Weights of a small mixture-of-experts language model, trained from scratch on English Wikipedia: 14M parameters.
Below are experts of layer 5 (counted from 0) of a mixture-of-experts language model. Rows are named up (a neuron's input weights, with its number) and show model dimensions 0-127. Each number is 128 + 24 x the weight over its row's rms, rounded and kept within 0 to 255.
Before each expert's rows: a language model's description of what the expert responds to. This comes from a sample of Wikipedia text that the model never trained on.

# expert 20
It responds to: Word-final suffix pieces completing split verbs and adjectives, mostly -ing, also -ated, -ical, -ual, e.g. rushing, trading, swimming.
up2 [130  93 158 143 132 129 100 149 158 150 117 125 187 129 151  89 153 133 149 122 124 139 129 132 136 137 129 109 113  67 133 166 133 135 146 145  84 138  98 136 153 131 130 132 149 162 132 150 111 158 135 119 115 118  75 157 180 124 112 126 191 122 146 154 137 176 139 122 132 148 145 122 149 128 103 100 157 173  93 113 125 133 133  96 127 133 186 101 153 140 156 134 127 108 151 121  92 111 144 124 184 113 167 128 106 150 133 140 166 139 121 143 128 150 107 166 124 113 158 106  98 112 142  66 124 130 125 130]

# expert 32
It responds to: Object and subject pronouns after verbs or that, e.g. it, them, he, plus numbers inside table cells, e.g. 16, 6,819.
up0 [163 105 112 120 151 146 140 168 112 162 113 176 130 145 124 120 115 178 117 117 132 124  98 102 145 116 119  92 138 124 122 120 130 173  78 162 130 155 135 112 110  90 137 185 152 134 120 130 145 181 168 126 146 132 136  99  97 145 114 123 171 130 150  92 149 129 152 105 106 141 125 137 148 141 179 142 122 185 141 139 124 126 132 142 121 141  96 123 142 152 173 105 130  92 155 148  98  97 127 108 152 100 120 100 119 160 108 105 125 111 161 106 125 156 103 123 158  90 158  94 116 143 133  99 162 104 141 155]

# expert 16
It responds to: Digit groups inside large or multi-part numbers, such as 33,0(53), 96,(000), scores, percentages, years and the word million.
up9 [131 103 138 137 105 155 118 132  93 112 140 147  99 128 117 137 121 137 158 128 128 155 103 118 106 138 129 111 123 124 119 120 127 124 116 159 143 135 108 133  78 167 170 135 147 146  70 129 142 135  98 151  87 111 121 132  76 109  87 146 168 112 149 113 122 111 135 137 161 130 136 189 165 151 104 163 158 164 145 117 155 113 137 136 169  75 132  74  75 143 118 109 153 118 121 121 154 109 143 106 127 109 152 110 128 104 109 156 151 106 135 125 107 129  99 140 155 121 143 157 119 178 158 107 170 102 108 172]

# expert 14
It responds to: Opening parentheses, dollar signs, LaTeX braces and raw bytes of Greek, Chinese or accented script, e.g. $, _{, \, (.
up1 [122  92 128  99 118 156 128 164 123 131 124 114 113  97 114 176 128 148 160 128  91 167 142  76 147 129 128 129  85 121 122 126 111  65 128 169 123 141 128 145 141 110 135 130  95 114  48 127 117 105 124 140 102 121  96 113  93 173 129 121 161 114 140 124 152 132 104  87 149 136 116 131 129 151 136 106 135 154 123 155 149 105 144 128 108 162 140 148 107 124  94 141 138 125 166 126  97 159 134 133 155 144 120 159 105 163 125 127 155 128 143 153 145 115  97 156 185 110 148  74 128 120 161 119 133 105 145 175]

# expert 6
It responds to: Line-break tokens ending entries in lists, infoboxes and tables, typically after a semicolon, parenthesis or pipe before the next dash item.
up2 [127 105 132 138 116  91 130 135 112 126 119 145 115 142 103 123 112 148 156 126 125 185 107 132 152 150 134 114  92 155 104 165 119 133  97 135 186 103 139 148 123 119  87 124 137 143 124 125 139 115 107 141 107 137 129 136  89 131 136  96 169  74 139 125  88 136 136 123 108  84  90  90 131 124 124 111 106 107 166 131 118  94 108 124 136 123 147 107 119 144 168 110 173 150 135 155 156 162 101 130 120 106 124 141 159 141 123 106  92 110 126 207 163  85 116 177 154 111  73 148 166 127 120 115 103 122 132 129]

# expert 33
It responds to: Symbols within chemical formulas, InChI strings, units and coordinates, such as subscript _{, slashes in g/mol, and opening parentheses.
up6 [143 127 125 114 125 138 116  98 103 128 150 142 131  81 159  97 212 148 149 116 141 117 103 129 127 107 159 147 160 124 157 154 116  92 133 112 121 142 123 143 142  90 114 158 115  98  92 161 126 144 104 111 157 134 141 146  96  83 188 120 144 157 157 166 141  92 155 113 171 114  98 122 137 107 141 127 128 134 100  98 132 105 119 131 110 119 127  94 117 126 104 127  90 126 162 113 102 137 113 104 126 147 123 101 114 108  95 181 132 207 105 112 131 170 119 105 113 123 146 143 118 157 142 132 127 121 142 117]